Weights of a small mixture-of-experts language model, trained from scratch on English Wikipedia.
Size: 13 layers, width 384.
Experts: 32 experts in each of 13 layers, 160 GELU neurons an expert, a shared expert of 384 neurons.
Training: 368M tokens, 6413 steps.
Below are experts of layer 3 (counted from 0) of a mixture-of-experts language model. Rows are named router (the router's row for the expert), up (a neuron's input weights, with its number), down (a neuron's output weights, with its number) and show model dimensions 0-95. Each number is 500 + 25 x the weight over its row's rms, rounded and kept within 0 to 999. Numbers have three digits each.
Before each expert's rows: "gets" lists some tokens that make up at least twice as much of what it gets as of all text. This comes from a sample of Wikipedia text that the model never trained on. Tokens count by the router's weight.

# expert 19
gets: " of", "==", " that", "===", " ", " which"
router:474501540497489479486483459498532468498510511484546497467520468491508524499542463500505485490452492504508510537518545451507481527531536481527516523490472467497530507511519487486452496508485514470503493508488475525514518514527473493476567470529525523510511506520539501511480473525482505512
up0:498501513532486503477541410498517513537474483485501522560512414496500459480508489538527532514509520517508472502517499534475503479506506494540529531486530459527550500493526483494522479540505497510483476522472545486473526484490510491505520551497463538507526490489460470502493523487473498491
down0:491526510480466494511502504523558510531480469513524548483485513491512519481531525495452505492470458483542516461524531537527483452490483491516489484549507520524457477482507530471491517496521504493537476473475504517520461502476471464489488518497491479472536511507534535525527466511531457536
up1:503465542530497530489514460478535509500540523459542496506502471473465461497502483443505536467508528500495513473453448512490496484476535496517514529507525479476456445463484493498499506498500511502470498507480511498469507481490555502488527497482465490562518498494513479562539484538499508488
down1:455510503477497468489479521460513499501513469514483484487499525485458539514482517482503523497475498497515494517522497491467499533523447517509488500506469517537501521508488462488441509482502531532490538520512485535500471483527506525498489512535527476483445521505498467503503535501515530516
up2:520498526459502484507485534507512484505452513519507474521494516510498487507503531474508518522538469449481530488500516496468501488477495487547481480514458493496512523519477491520474509508475560497479481482512527511524543449478534498513463519480509419495441503534440477487484503485480511492
down2:456498499513500493488523504483472507546531473504516492498538482496447518514499485533482460499485530540526498496514509492492487503511504484492489493483543485484518511509442468482460492510521483503501473555508513488496482519523503539483547520516462479501450487485532521501531443493467539518
up3:497491499515455485472468435533491478480483525489459510476520442519471426477481453469497519465536500510512489519507532550484499437501493525509517501518491502512507450502512479481500484478528461527513456547489507512512504490473532488476494493509491520475469499456524503508503500498502477493
down3:492498489501505507487513502469508492500526476497525540465501498515513519487504523522443508513484491464514518482510517496544546499515521492467505547518476529554519507483524505536456496494507503500525537434506498494482479518476438489565519506468522434508535545502503482512504498532484491546
up4:514462497491489502482468544485524528498502536521540463477524514498487496536507467536504494524512528490463531452524523490528522510505488528528487481528486566492494552515503478509487476516506446446453483519534538490530506511487486494489538528514528482502495517461509496507504486518497486496
down4:507487525517520505460479502462513506482459479509442501481471488519501473526482560489527516500535444512534505485501412496511473470507489507477484444517527492458484510525464480466505480474506509526511532488470499480518527442571496515484445500521488536510475494534519500488472495468511471493

# expert 25
gets: "-", "|", ",", "===", "The", " and"
router:450530503516512451516515512497516529515483485509525495524473517527536484482495539461495511525478526476524480528504476511532487454456476502494489498489528464496504529566491498492516481502512510522532500515500424560507485481507530482497530477492487520462459480464486539471520520518527500485
up0:497517518484521538492495484488497504491472488495510483492488467481504497492506482492509425545491505487486516514539496509543491429472490529482481481489481514498535533495520463535523474471487442494513476517514535544490525513430528465501501481470479511522489500500496530475481501490517517508
down0:479452464513506506487480514512500542534543483447565509501533467487477537511520529483490522519506511470496537502561509516483480517483453503483534523545479511484448517479477518499469501517486513502517468491464478521539497483474535486525493521485505440494527473549489518490555499511545484486
up1:446529532525494505486518498546482516525501508483536517520500549536491500524500502468524492525491510465501463485489519520498489501504490471546531515512522474526458508473505521461525534494495477518489517488527478485459483499492538529481478463510473447471521515488465539486483499523511470468
down1:527547476496488506501501581423551493451527494514458559525507485460493489531476519503499496509540479512522482514491497488524468496485506503524452531515504502459532530499475496444504472476474502533486519491511544481481501478471478485456472513492539512477468488501528557517512470489454536488
up2:494503510522502541496499465515519516519480552473481501488476521549454555486490490526504449523491486482476555531496505520481467509503503513518497507515512466549538499524491484496504489481486467480486509483501505505495508489491502461478524479492453497480518491516494496481481508487472491454
down2:506455499490487518457422467493487525556518493525514499504521479485513512497468508495479478529494529484491494490513481512493483481516442478478522479488481486499466499429500526475541546476516503494510527503490491469531492486538510507508525474497517494545517547486533514548505502554516511539
up3:513503503513471514499500491484489481470491455510470526522467514500448489519455501515518487515519496475516462493487481497524526465495508534512474469489508451532519527512482501463440477512491495513550490422481504504491465510525503473466539514521469500450510487544501493491505527482512501504
down3:491490481521525518458520465420490508503490492470556490460492531508476489472474479518467487530513518490506458517474543502465534485498477473484530549526496540543517524516519522467546468512486448465499541494540501465511511473481522524529532513494517533536501504528456494499484493558508512459
up4:496538504505506492497506541518468523498503562522477485514465482486504514481552547557504537489501494499495483521509480526480460519488504505526561454541504537542534504518496507545492477511477501440509523502481495479457502487495502539479537521475510513469481554506518496498503514523518483525
down4:534453478500459504511440482504533438559504503476493504534517507497489512505494448514483489492502507511518525499521492495429496482550530508519466486508466475493479490442512503489464530479474510518471516472530510502552515488530486492500489488482507516520496487494592510509487482478506494526

# expert 18
gets: ",", " was", " (", " |", " he", " had"
router:503475496534494494465448491476495501488528474497490480539512483511468514494485520528476519522456491522462511489552450510523548520504470540490473493485479499476468537526500502479513522477528472503517492487504537496529508459531484493519515505527450500446486528495482469490522517453536477478
up0:515478494486526483497513477498482508510483509487535510535517485468488479576473461545538457497487514534476509506489507456492499513438457517485456483503488525485521508488479489507493523498479462499475507516526551478492501566536517462504457512488491484464492507512495458500485514496510512524
down0:533521480473514544477478529551533508470502519523540516493460521510505548502506512463499541499543485502511452487491489542512412484510545492495504466528545499500491504486519539512489479476491496496556492475495478487504528514492515484472545483532530478551481498494503551493523500506489475485
up1:504512509475503495505471521519542506479508517499495448501490493519482518562504513473508531522474492494519529490508534526503517498485507512516529491524536512487487504494522515513506473468502526466535506515521538488551502491446512503467518522519488480481510445511480501541475511514521474516
down1:511519485512507514482503529509520475483514478489461505472489495494489516454536516512483520457493509488477506497543506522493507486510494516447521508516514495494486460550529493464481559521491495492496523493523507501477503525534472483521504495498499515509499505502512461520521459473441479440
up2:504459466498502512547465518506504439516529557486475511486527530519513491524498505488495528471499518496484513505491463506493537488527528523513480535478512496499521471551519513538458500479502517473446478479507477517460483510477497431522535526485493482462499528509528466458476495525427524499
down2:485517489444484463519518478516475471514494471517552518474494420511493482538520486490517488493518530461498473495490536456513473489497509498533486504503519535504522533466512473563478519505515510481523529495454485520496491492452491500477522526482496511494497528511501527474519493498508515517
up3:466496457531474491430483462510508501473464425513488522506487456498510510466530487496504501535535484515509485495507470568516464509478498493480496527506490504469481474483493494501534539502530544516519465494481518485469497514486474487494472510513478508496530492475470469480475456486481491504
down3:573500497516498503505556491495500505487531528485513474512507513459511443510454533513477511474523523489482548502535495524440514473509498485521518502445456462482491513499524519448521500468508451494423502489538511489525471443546548501517496497478533510508529549507510471516478532527491516486
up4:517513467516503519490501499496461504506541555488521493494477491506501550497506488544493534475467514511507459508464488484499509491483511480512505468508509486534456543454487520510543476534502445483476511483533523514492502486528493527482507489492477497492495480477491504510532528484499482478
down4:504542496497549471501456486499487502508461525511463522536504493487472483523545535513508527528579474491468498566479484510470494503495527450506479534526491480491535457492492493508504518490489528503518483558517486509529489521495453514497529479479478475477487490521481495471483450497471527499

# expert 31
gets: ",", " in", " was", " to", " were", "i"
router:483480503531483507541495503491467527492537487523519490470529542549487514480521540468474502486459484514490512487480499486512473564523510469467541485482497452549522454502524515486443524535487503497513503484483479488473479504504553508499516548519539513553509517532530491528509507470530526538
up0:496527447493561505525503475518495471482521514501541457476483518491488471536486482560505532502481579537492530486483470472483511453500516512525504449535540516488522530525499471492499499491564453466479523480492487568515476494449529468519504510474532489509498511457520451511519489494514429494
down0:497520462537519478466500515478520449517487459520529531475500500507510488468507478508525472520473503489499491491545522459525524507511491507505488513489472497496501501462477496504512529546462498519487520486533497491506498506468468511503488463516499470472528506507467432512509541509484533486
up1:547492452517481498484511429455517510525488495528455464491527495495505472493478472499494451469460478475485489507457514511488514494469499514505502482487493480495496502497510505483516525444513440496487445484478470429478569468522485471467437511505520493515534503503526516520469447500518516551
down1:499499527534533526539501517528493484521453493517495510501496488484483525490523471492464465504525549515522483526487492487503483531502524474460503524545555540486538458489518478502478488521514530493494480526523460496495481530448527512507516487539450535476448516561471482465539505507462494502
up2:493535483489526500529504506509494504512501526465512480481483490466491479535513466503516490495519495486498466496491499502530507448508508549557501509472520544500463532483436486506485437482479500470494516548519510538534516498460528475463525485490514467472533531500491492535505508497488501503
down2:502502497512479452522514469468485476501570527554515505458517483578485504527512523495500480500495497462495515457547479515450476550518461499514539488508476457490474487483502509531450496528453479438497480504481511510551498494485523528519508495486521517512484565470504497496483485483508558494
up3:484509441438517489548500493493501473522529494498511497494491498505503538516461506487502514512563540490492456510490494517517524484462489493534468478538526542497491506536497507514477522465518539476538496486503468562485476484487492492510500530496512464491487490490523495505509526534530499527
down3:495514524541540509517555538457503488499544501533519488511495496491506486492526511498436491532441540529524498518497496472506485495486506524479519497483468505479481470495472528450509546467488488507491482531485494511513534477528534494529516501520477528529523500467479521504527544529516468519
up4:504502449469529486545485483548515469490502517489517468461535509510504506503480472519511541511528487473496492528511512470535491473499492524487409499494493515460519533560473513559471504508528514454496489520471468495431533496494499452530536467511510543536519500510504513499479496480469500488
down4:516511513499561503464521508494495546510515526506522481559475527518529489496503515488495515445494535499500530477509456470481495517516502469462544490485540500488494477476464512477548523466463437499458487535494503491525518440542514504507495507503482527481463520530483456491540542499518519510

# expert 17
gets: "N", "W", "R", "P", "C", "L"
router:513536523497477506497484569509510493528471502508508503554510517560524481465532509445515485495468519476525485512462474562485491503446447541512502482493503487453513502484527533494514512524464499497499528518508475481501465507471493509495463471512492472497469485527467475467486507502499527486
up0:510502516507467512512487481541507484478518486462482511473499483494511533504465540511485503514477479499466517450532503456486496487525546518516520552466522524522542513462502509538497517474480512494482498485498511519481483512515450511496514519487492514487550501497506492497551475483523538529
down0:435498508504507519496550439472495520508512500478504475460482463465493461494528461516531536502508510502511512515531553470503495523539526458478452491523487491522527489505492476522489530464535543465483473518503509501486491526524514551513545470494510458520517492443518473534516525513467472503
up1:463535506489466492517485528531516519480487513482495496487492508515544476475507499452535522448486515482457412449511450545501483493521516496498462515478559549503502502495465521508484505494507483547475463539516495524555508506482506464466482483486533486509497482497477496504481479513494504510
down1:525453484475507503508510530500491487485499485533488480503509508521495467518537499488492464534454498468544478531475491574504521499458487537550457468485463509479504498508503511525509495505504473500510542475480511492508512510506481519540487478479469487485470511504502511472483470520473470477
up2:455510509484472469495442517529498521506465544523464471481521514491487496465502524460496508526489502513520475487492445528491494480506466517479482498504524500484522488531483508492475477443554504504472479517531497511518493530466466476466474479508524496516452509470468480503510453504490500494
down2:497529504504498539492479492504491525471562496536543531519538544516483517524510532518513429498487523444475523523480533473476493506433509532507558470532482499516488519456511508523547492500483460488516562519462488492506497494492491481515525519505523522508525574505485509504487507488489481494
up3:464500507488500495517504539520520497455506545502472447466518532537514511506494497508508514483484509478494498460471512531493488494485498521503462481480527555499522496529487490522488466483513462476502484508512506528546485538489522494487493483476484466516463495496488516492487485518477493516
down3:530510513486457507473493499558506487474531475473495547508517524511484496505474530530504485556468468485547545511513479521484493511484507478486487465490490534484483479498487510491530493479537522498509543474482453472454493472521462460510494497482520492496558517521513488442473527518496546489
up4:470488476499483490465542499515452505517517508473497545508469550519508521496477506489482500454518488511488498531566567493482505514526501548513484501483461468537507496503513510497489513521479524473448508504535461495454420515512443482518525495510483503500550494474511516467524508512495533507
down4:485503506515454492495477488491513464517501490535514468471498427449474492502498454514504498492518480519475483493515526511497473511500502490517505511510488513513492493488517469516461505494529461489508471528500495492557524480522490502476482509473531507518481498549543468497513476473479491508

# expert 3
gets: " the", " to", " and", " that", " which", " a"
router:523473506510499482476520500468462481470520507450444531487512528512477468480477484532506531482555504521477495490478507476458478501508501482496521488495478472498507531522534505489551531413525505448487496544505505508502530481545466480510468501493468525500536466521538513479482504504482540476
up0:509493512520510475477475519532506483485521442451481495517512517505521480498463489461491529511491441520509459497496517516502547449525538513470561515531524507483523460514532455518485513464556536502510473470495482462565526501493485502492519503494489481495476510533500504495481517510475500434
down0:513511505489510487493500553499490522503488506473518501485493488496496499487488543485498527490436475513480468447474485494506517514496497499517469477496478500540493528450476511543535518514455516510437532515528515503507446471514525479466516502508479478492553512486467495505469445482535487538
up1:492543448473485511501515563516470458490500524511484501510499514492512538493517471492502541518534446502525455514512497512494473492494500546459477487508461525479513527456520476517486455494501497501532500496485476468512490537509477488480493473501462511518531519489517502489499485497515481492
down1:492484554510493486494545487555493524518507474483501484514505509510526503512503487497470481479461497534506512529518468508556497482494510511519486528468477481507485484444497465502504487525467525494477500510506546529506492522507473488535461529510510558481478493536537498482496474476546511474
up2:516526515492493479552502506522500477487514465524505543469521500486491537473482507511516575493534503506487476500517509500499498469476501519476501506486487506474468511455487484507501463490522497527558454472485518519521520519527442502482506525543470509519482489522521485473482498451534509511
down2:521530493519498468485447485531481492513519480492521498501478491460522508530478490494488466484424516496547496531514478492536530478522506521466483497466498470473481484484463465488501483543493535525490512517514540491522505522472532499546480505495495504477505464504463522484527495500514462500
up3:533541492473498477477473489500492515507479492530511485494491519479516511522480491456501483502543491467512482491539458505501465491506458525468462507478530533509477524459477509476506474463491472516509473469491461471491478447516492485500489518564497504520475497508503527507533467488532521523
down3:506499549495522520483496471488459525487484491498499502515524529508490464534471527473495513533530476513514489509518508522548531494475490501536486514515491532492493458464524490497483476519532481465491504503492456486490509507497489496533499494478482554418517409473478499514472483564488492510
up4:511492525528494496500486521523559499512480457495575493441496456470496493517474503480487493471495477533513521514500484483543548497515517449515493535529509505519535486518502459460508487438467526526537488488527502453538541475519499471493523454526511479511516526510508537549466470527501493473
down4:501525518476525486480470563492499474540466501481488506452493464499451491480494495498504520508462476498487469498451491499502489513481507518516453493534498516502504532450469506510525526532509487527507473552527515503508462497492490497457528540521483481493500470447463513467545426466506492507

# expert 24
gets: " of", " also", " by", " for", "1", " not"
router:502536487511477491523509480478464540524496514561499544510530529517466496467518511464463543500508499508538475526528508499516450521521479493465541511464535483530495460505519511465503502543480509523525493507441489522500491493524521526503465493508555514513472503519501528481538484467529488531
up0:473521498527514500453501484480512454492509524478486465538540488522518499467491533530527494479560446481452477514488502491461518505482478513512460467520514483510521523501503469484466524474492500503488502485460469492531484470509528441482473500527485508488501506542523444527526489482519514472
down0:510471471496495533541478521522517474515531498515468518496503462509545499553510483543476511518482499464451481496533555464460519493478543520528522534512519522456497503515534506491519524509499459505498523467507539495527487528499506542479529503512476450530517508470494447528542499498510488485
up1:464513502517516518508503505515485528496486494488476487534522513526538464522498484503506505481530508462572507491535533457527469478481460536518467519470491501478519536474481502465522493482562469470502488495479546506495501499533510502461529501519508498503539475490503554546516489537530498494
down1:457531493497474454521499464541505491530490505509507505459555545497481502490492487475494495491540528484535512555540494489516509457457524491541501510513492487512516506546463542535535452484427499525556523496500531515503470488501469478499464495466498490482461513528503464492492448495517509481
up2:481501506506508522523432493542498496521498494469480476490513496487510500518502464509529482500517504502518485478518502476500552508494542449479473545501490572502473520508459451520454483479504509487513517531487514461487486502477519493504508514541506527512545489495502521524462503523509480496
down2:471474487525467493536482539504556497471526483523536532491512536556518487479520496481501510540501526480529500512498480510498501475473530487493476446509474545506476486549485520458538459519446523510540513502497491520468518512519469499526490508479496490465441526490478523487464491525535522493
up3:478505479481512490499541515504480478521505514504528502509494461496534473519473476542513514511518484442548493491498525532545523475479466511487460478517499520517467517469452479452524483428554463482522482507481490525492482464498486499524501502534487488477528510486483445566536467499559468487
down3:474503501500491486527488486523487483482506474521474541473480495468475474481500518502536527469507502505474522523499495518488508516513544484511494487517484476477525494490510539499544519530455514514528502494527505516470474538414495494495477528500476514514450494521524506544475448508476492526
up4:467513452482497484514468464478484480472504483511463499482487502510492467513474483511489517482515484485512474510507547496479512449496530558536460528505485515515502495475445492451474476480569504488496492526433490556495448496487504466502494479528477476484522500490450503512499466493561496528
down4:466512527485512478520561464497518514519520484474507484479483476518520447474489508512497524470531512512534498492522505466492496428509506485483480478501480491537475516530507507502543524469480494484554539550530566526496511504465510493471507450513485496479463497472503464563514484540543509483

# expert 23
gets: "1", "2", "6", "5", "7", "9"
router:477510498539503483485499518518483496542453487463553509539492496489492454486440476486506527464462531529481547473502483488484537487508520483491530517506533474528526486530506509537484536505484513533463491514544543514476491482491507528507478530487493530482532520483481473510440535525516483491
up0:493519475488515532464492522505534548510493506482525508474513495515552528514494480488549458465545495475484504500509540477500471458488473514490518533537495437505481519488521480497518500481493481485472462497482516504496475542504484466498463521486520531507511498536493586471493512476474553464
down0:492505528491501470497480532503488461491489487509477512503484507472486547459477494512527484540507504496478508500549487518483506541512518513501506497495507544493475526515482510474522532473458517478523497554506503539524553470451523486483515536523462492478494529540502450474495541449512531526
up1:478512484498537522557517481497482511470508489539511469482481468507456531536566473512505514520468533506544530498512506476505506501505467499567496447500487476489526512454500507499502500498518492496510480503488509523554527519494562481488507526538528471528487464490481547520482516513500517507
down1:495474543436491497523497469532488497498518483465444490454511540468534457488469487508472491498471506508511506517506507517483496472483540452485487510536468524493474464508478530541492488510498464506482503476510504510503467487533494547520503466453481486526470441487496501482521509535492523503
up2:496494505491503478481497489522499497504459471484465527524507499498511481482470522484469500496485507506500512443446513540456483502507463458501503508506478481473516507534523513492498495483487524527496508452512507493478511500466491504466464491501477515492467529506497501507493478502474567544
down2:519530512487522486509517484475516474517482499547532511548493540480478535504456525491508533519548517500502479480489520488524486491469498473481456550453504490481507546525450522451501515460497521483503483509509494493536539521461483479485457538519476516511480503510480495527479530478473501515
up3:485477514522493495543501512526503506525452468530496485475516485514552518538503491492486486501488496499492504486496466466507458499499509490476493561454498536529504510492498534526494492503464494508511495502507515530533524514482499521509483486482520494529481489538510480512504513507503491526
down3:479515466471513503510456487494489487517490483469497509477499548506527504435494499492507491470484504482479492570469547509472543514494491495489477460509537480499477535480495508466524529476540472515449519520526522499473509479502531523503530536472467502479491481467506507518546507498519498467
up4:527496501521530481474546506519498491523447503465503508564503522497483463499441507512449446477488505500464480485453478556520514500468514511497503512539484471519494511552511512460488476431488496489507496465524508460484510491504480506476488516528498516471528531496515512492495465465441494512
down4:516489493493493485514524493480459515482524526503533531526511539506467504505420541515550536515506485515491504509537481494456482501492490485522468513518481481491508497477470496523498540513512487536541506495495478480536504497504444478475481521532511489510536457496471493491482508482543501510

# expert 20
gets: " |", " ", ",", " \"", ";", " is"
router:505493540537484510498490519528505526523521515496474484517531516506471523497503553481519461525527485523465491482496500519545458540517485504460532546463473450493520493491505506516471493541467479503488486536545525464543421483502515526513466545458525529507477522527518526495538498504479532527
up0:534476467497497467455473504480513511510506514512518471491507470490510490526512492500503479486510497487541505524540514495521542496463544510510511495502439491516476510500425487534501499444519485500488457486499516533583524483461515505512499493477514548474481494462463525511518462508539536490
down0:508525544488481503478534478458476496505530473491506479512469528483513539513534529472500495474546522507477504501470507545494519477528475515468476510517528523491488521486462516514507524537551454545526515469504508513472476453484502521492465486464505506515496509468480493478547513497475505504
up1:495441505557526461513470519482512490522488507545516454460537499531472538506475469506507516494488489505472528482548518524492500484537491552513474489497499538511514519527499460491512500474499481505470496510514549449543516499515520477541492487487469468471509509450512485474462500529499465540
down1:546581500502468488490474501503531472469482531532530472501443506508489490506488488530468501453522505467506523511507477482436540500516550487532519479536492519463474496490451531508480509514479526471509502474505484557512502475447535498477489542473531481504505520534494472529514481481505485490
up2:566488496505496514489468460492528526517472492527457482491489520483513505528494499521493455473509468473491467484466517510478509524498504542486483481477545563502484530478482495501506443446514475490497489509490522488519543480482475508470536549511533494467425497527481481508553519512474525472
down2:524506511490482450523534493468478523542462515501529550531513472530537494513480523503490502528531523469489491538470500481492538482495520487473486451500483496508521486520472481483503467492508531557489499495451524488512508486490513518473496463496470463519507463466504491482477480508507513532
up3:467484512500513494522512437539507490519485492505516482468539496506508481513434507461531492520432498520495517519533469483497453516483489534472528472524507543482462513526525484496499540488494472540498494539512512479522483469499513442512489498541462511477503515513464502504529535528507481557
down3:552530540493464491513470493525491504500481501558507488479465503482478523495503466518460544487485493454494520512546485498479517523499553480517533522474502529468510494473468561526441480465503503482474507514509478530528465508465520532523477527444527487498523517497470447498472466484506494512
up4:485533473523505507498517501464482500499542541451542480500459532511542493519540472490530523481469527448476475495515532495520496480478573514523511495495464522546487471494524537516484519443483456512491493491510509507519468511510490498518481541512519449497517502501483525488465477540522502503
down4:480481579500492494523496540522482513464514452530465491500519457504559483493512475475480504519475504531503483499490504509521491528509471526476518501492518522502549545429527486496492497512475495534465433522526519517551524462502482508509466452459507500516495487557476456449525492494505496498

# expert 27
gets: " and", ",", " ", ".", " or", " in"
router:467507496549480516501473501499485493521516478544529502529527531533456508481551514469489483490484499523463509481505483475495476535535494476446530511477523469518516445491528521509481511541488527518506502512512477483511453511489530535513494540516548528521487490530527546489521492472503516528
up0:478497479538504491498486489509481547517454498430475484512513496520544459475517507492501538483480501483451480518531481518483496510520493511514474521482475537485494523496498499464504483450510469526476473509476487508506493458522507499487470496479480512456471486469465488522480491457519480468
down0:494490511509489529512485470470546529547509499509510509499496491484499507522514490507480469506453496532488507514510526505495521453521486568494495495478509508490515495481476497507454538500509535528491517504503522529467500519466494497538474514515503481506513501496483510516531548517505467517
up1:511510492497483484504483509503496499455501525500500502477466416476510518508491508542489480503542492517513509468507496503502541504478502502521494521495527534499508513513474468522487481498476486477497506460461534534503501521535503473481484518516498473490494501534490499460510534503480473526
down1:464482511558491507461518537477483523555537511480526503479530544502490482527454481481526492526459535490508517523486456478516467545548534497464525497500496493523512488508504501529463467519521472529478501534480537522498462479475488528489512470456495481528500509498505501529491526508522544544
up2:486508531558473532493444522507514460501531457470514511538519517512506510495509473518501497499558465480487471514472483466501487481458483464477488534494514491502533528510500508500520494490506476488500510482506461523506517512522419458458488452537514527498519462519495489486499462478507528483
down2:477495474446521513527512479473521512499494506534488464497460469475464504530510492487474452488472515527534483520490482535516498520530514525496502513497504525484455494453466473517479486510535485472502503458471513511501506523442511485525470521522477465543492506479486499559502525486491486463
up3:488511592551465557512508479507530457476467476505545518495482491496486515511478473514505493531478509493514491527502527451521527451454526485521472534518503480514471520497486526540492479498475513530513508483472517534497531472516490519498523430494459476470465492502459473497494499491479485536
down3:483461443503507548482495541491514514495556535517475475522538500522521496481506540487561512482486501508516481540530497527480530548547481528527481499490501525436469482453538493470490506524485505483473526515505544504509445474501474470508470526545507478483491522535492504481564502466508503471
up4:524508500503524449498460493504508503473508517534520478538493468519502472497540463529478463521542497517466474477484484481510553496469529497494530541473554514511503515498461502521465494500501510468493500514465489523488494514485507478475504507520506458508466529518509521527467501487501488491
down4:473475522522487501521537535482493492538502489528509448510489492480474500493472500479540503529485533485488550501513480470539481506529529503490476502472458490499498507510477500513446503507488464525494475542484530538548498464469507499510483517496525495535497524520514489519552558511498491564

# expert 11
gets: "s", "'", "–", "/", "-", "t"
router:474461506524501532487518532462494544507506487493564505508513449488520513498504525540498476477486504512469518485489491504443538511503484439480513510457502500513473527476508548539470518507506498526508489485527497532500520475494477515509500545464489525466487490526466522523493521533490480477
up0:440496581539504483522531470483475520519493492487488475531525510509463494465500548458464510493496527500493521496460500532484492499497504505470443497499488487479499505527517479485529520461517499510509501510472478525546504499488500515486473473528529514555459479478513491519530519479508496505
down0:511533454485522499527448523499482472520494488500494502501498464485512505530527521552506455479527469547500516500484538477520508509494477523528540491498477536514519533514506523519472499523450461532500509514501483500498453512502490500470511531519525461449474542485470492512481484508459539510
up1:512507505458494464484518507512472515465509509457497483507509504473500494520518526533482497487589472505530458492490487484506510526530507526528462512500505509526484534494494501480532491486508521479536507474501503510494481543514508505510477470466546469484500461451506509478532466500521484500
down1:499541460494516520497500524487514510525496541522505484479525494505495485531502530493541499467492469519472542442487519533519515482485532492494485483460522524538480450485486463540474572505497469492507548497523493472532451475517533523456491517496533532494527524494442499500522507488506471518
up2:520500495470520479532491483516514477479481542521503487484485511543522514509508460454444521531435526484519507500495480463512491505500559506509480445504562539494514469511481530529498468508512529528480524508522504503476499504480495531515541481464477427505484520496468494507491514518503479525
down2:553492502508487507498504476482483501493504490513493479511444490491506494487528446552539538491494485471456482502484485501497501469501456529484524515514488458476504524500528524472469495452504503505487495512535503506522486496504533478501498488528477516487514498581547497494472446487528549523
up3:489530507480513539532465487500481521541537490507513487475511529445498494519497482476487526511493532477511438522516473463509493538542469493512459459490478532477473510438466484574489473445503498506532469508481474500483512528535518493482532545491466514515486500530490585500520513505557522544
down3:482504529497512464509549451468476502500513543451510533497495510502486491473473453520498518482514498488505512527493513442395476512508506524495518531521490446497531455470452514534521472492525484475468511514502483516489531464516534526540503439487503497501508483515528480475508482502517494505
up4:477506507519494471473475521515509452522465519514512496505527516519477495483480468515518497485542490515476519526435519483514468496501480465457511503506488484508531494538524510499501531511499516489530478496482513506489498460487452457480448515548486520509499528516491463531437436507501531490
down4:508490482467529559481507484491482520503512506469514518482499505497471507484518523475532509486483508505524472492503508527461517464500533525499442495482446492525522546474486484488496493498438486510541498512496446486520533483551518518489489497536476495520468530498491517524510543493478472492

# expert 30
gets: " as", "in", "c", " with", "a", " in"
router:477525491515525493513495492471511532503488499516530505564471507491544504481526530507483515483534507478482458501449510537531458492491473479478488478469495539483475525474482476513522482478475462521531482500486461475473504484523500487443498509511492513521460521492482521531492493459475504484
up0:509509448495522530492501500552493495465539499483485487445500531482487512489483486518576488459525533491449463482467493505480508512518499494497504478481522471493506539479461496510509491481531510481527441494458503469500516512507503495490525541528512518523521490510463471489531484460519500518
down0:526506537522486465554461479490525513500491492535446527500489524523461500507526475467482488522499536496520512530484482505471477519503519476522490522476515484529478497507496485500488456513503532493502508519491514516523486533466480501531453521489530525512441483515489507520455510507548518480
up1:519517476512509488542506497468509480484489478485503500506496496542464532519475508537526492521496505497475554497489468498523466494504469510516510516500532530480452466497473531505541498500525486444504485495503499517468537501480517495530468460486429512521464474499508486484484541514501503488
down1:482472512477543521507507505515504521491502493496471508445505519470489483536531520520470574540460519470526450539492526508465568533462497498479448464498467501476538479468485471506498545545479520554483525532528484505547463500493507509478493550494492470461478505497542500521491520482503491511
up2:493499477513470508509521485517481519490544511498469523476492456496549546524469531466507476505521445480522496492510577496499509521526501501489476457486506478535475470523568453515469499501518526490496481500486477525536455535481490527474508462467512475512510519496527540488504449490505510500
down2:498474502482502525515551507453474472549488531526465500521502498487516459462515506473480506478479515459439513507471488504520488502515468493470548495492494503490464489546513532492492514496470510503475524479531512512435505500530490528481485490487532489505518472475486526512459502502506496541
up3:519503508496460469504472492503497498538516539509488502531474508527498525442473498499494510520514464500491493503528485468550510518502484480507494557522520540508505493491451497464517463508501501488525509408513535468506485484567478508466486459533468509511447506472510514506547508533507480478
down3:516486508468509504519489518523515457515543490483535501486524507527518528504497482536531519488465499510521505511521516489487526527513527517483481483486491496458509509464470504538505542470525481498475481511504499506550490477484451478517541520499476488511490504500488444509530523523468498506
up4:451495541490502487505468481526511450513491488508521489502530526490475480441466483530488493540503486503484500492499563488479530487501476472507499498497493493451507501473490504528528466469513476487525549501501527473525493510528445486491495489510483523509492509481526473486501464532506531516
down4:536537472515478521528472486514524482495517499482521484464515487487489471562463503551526488511495520493529501523513470495515483501538497495484527465494541469534512482500464509485502529498486495528512455516477515506521523472480476471511546514488459511513531493513503476492515506507521522493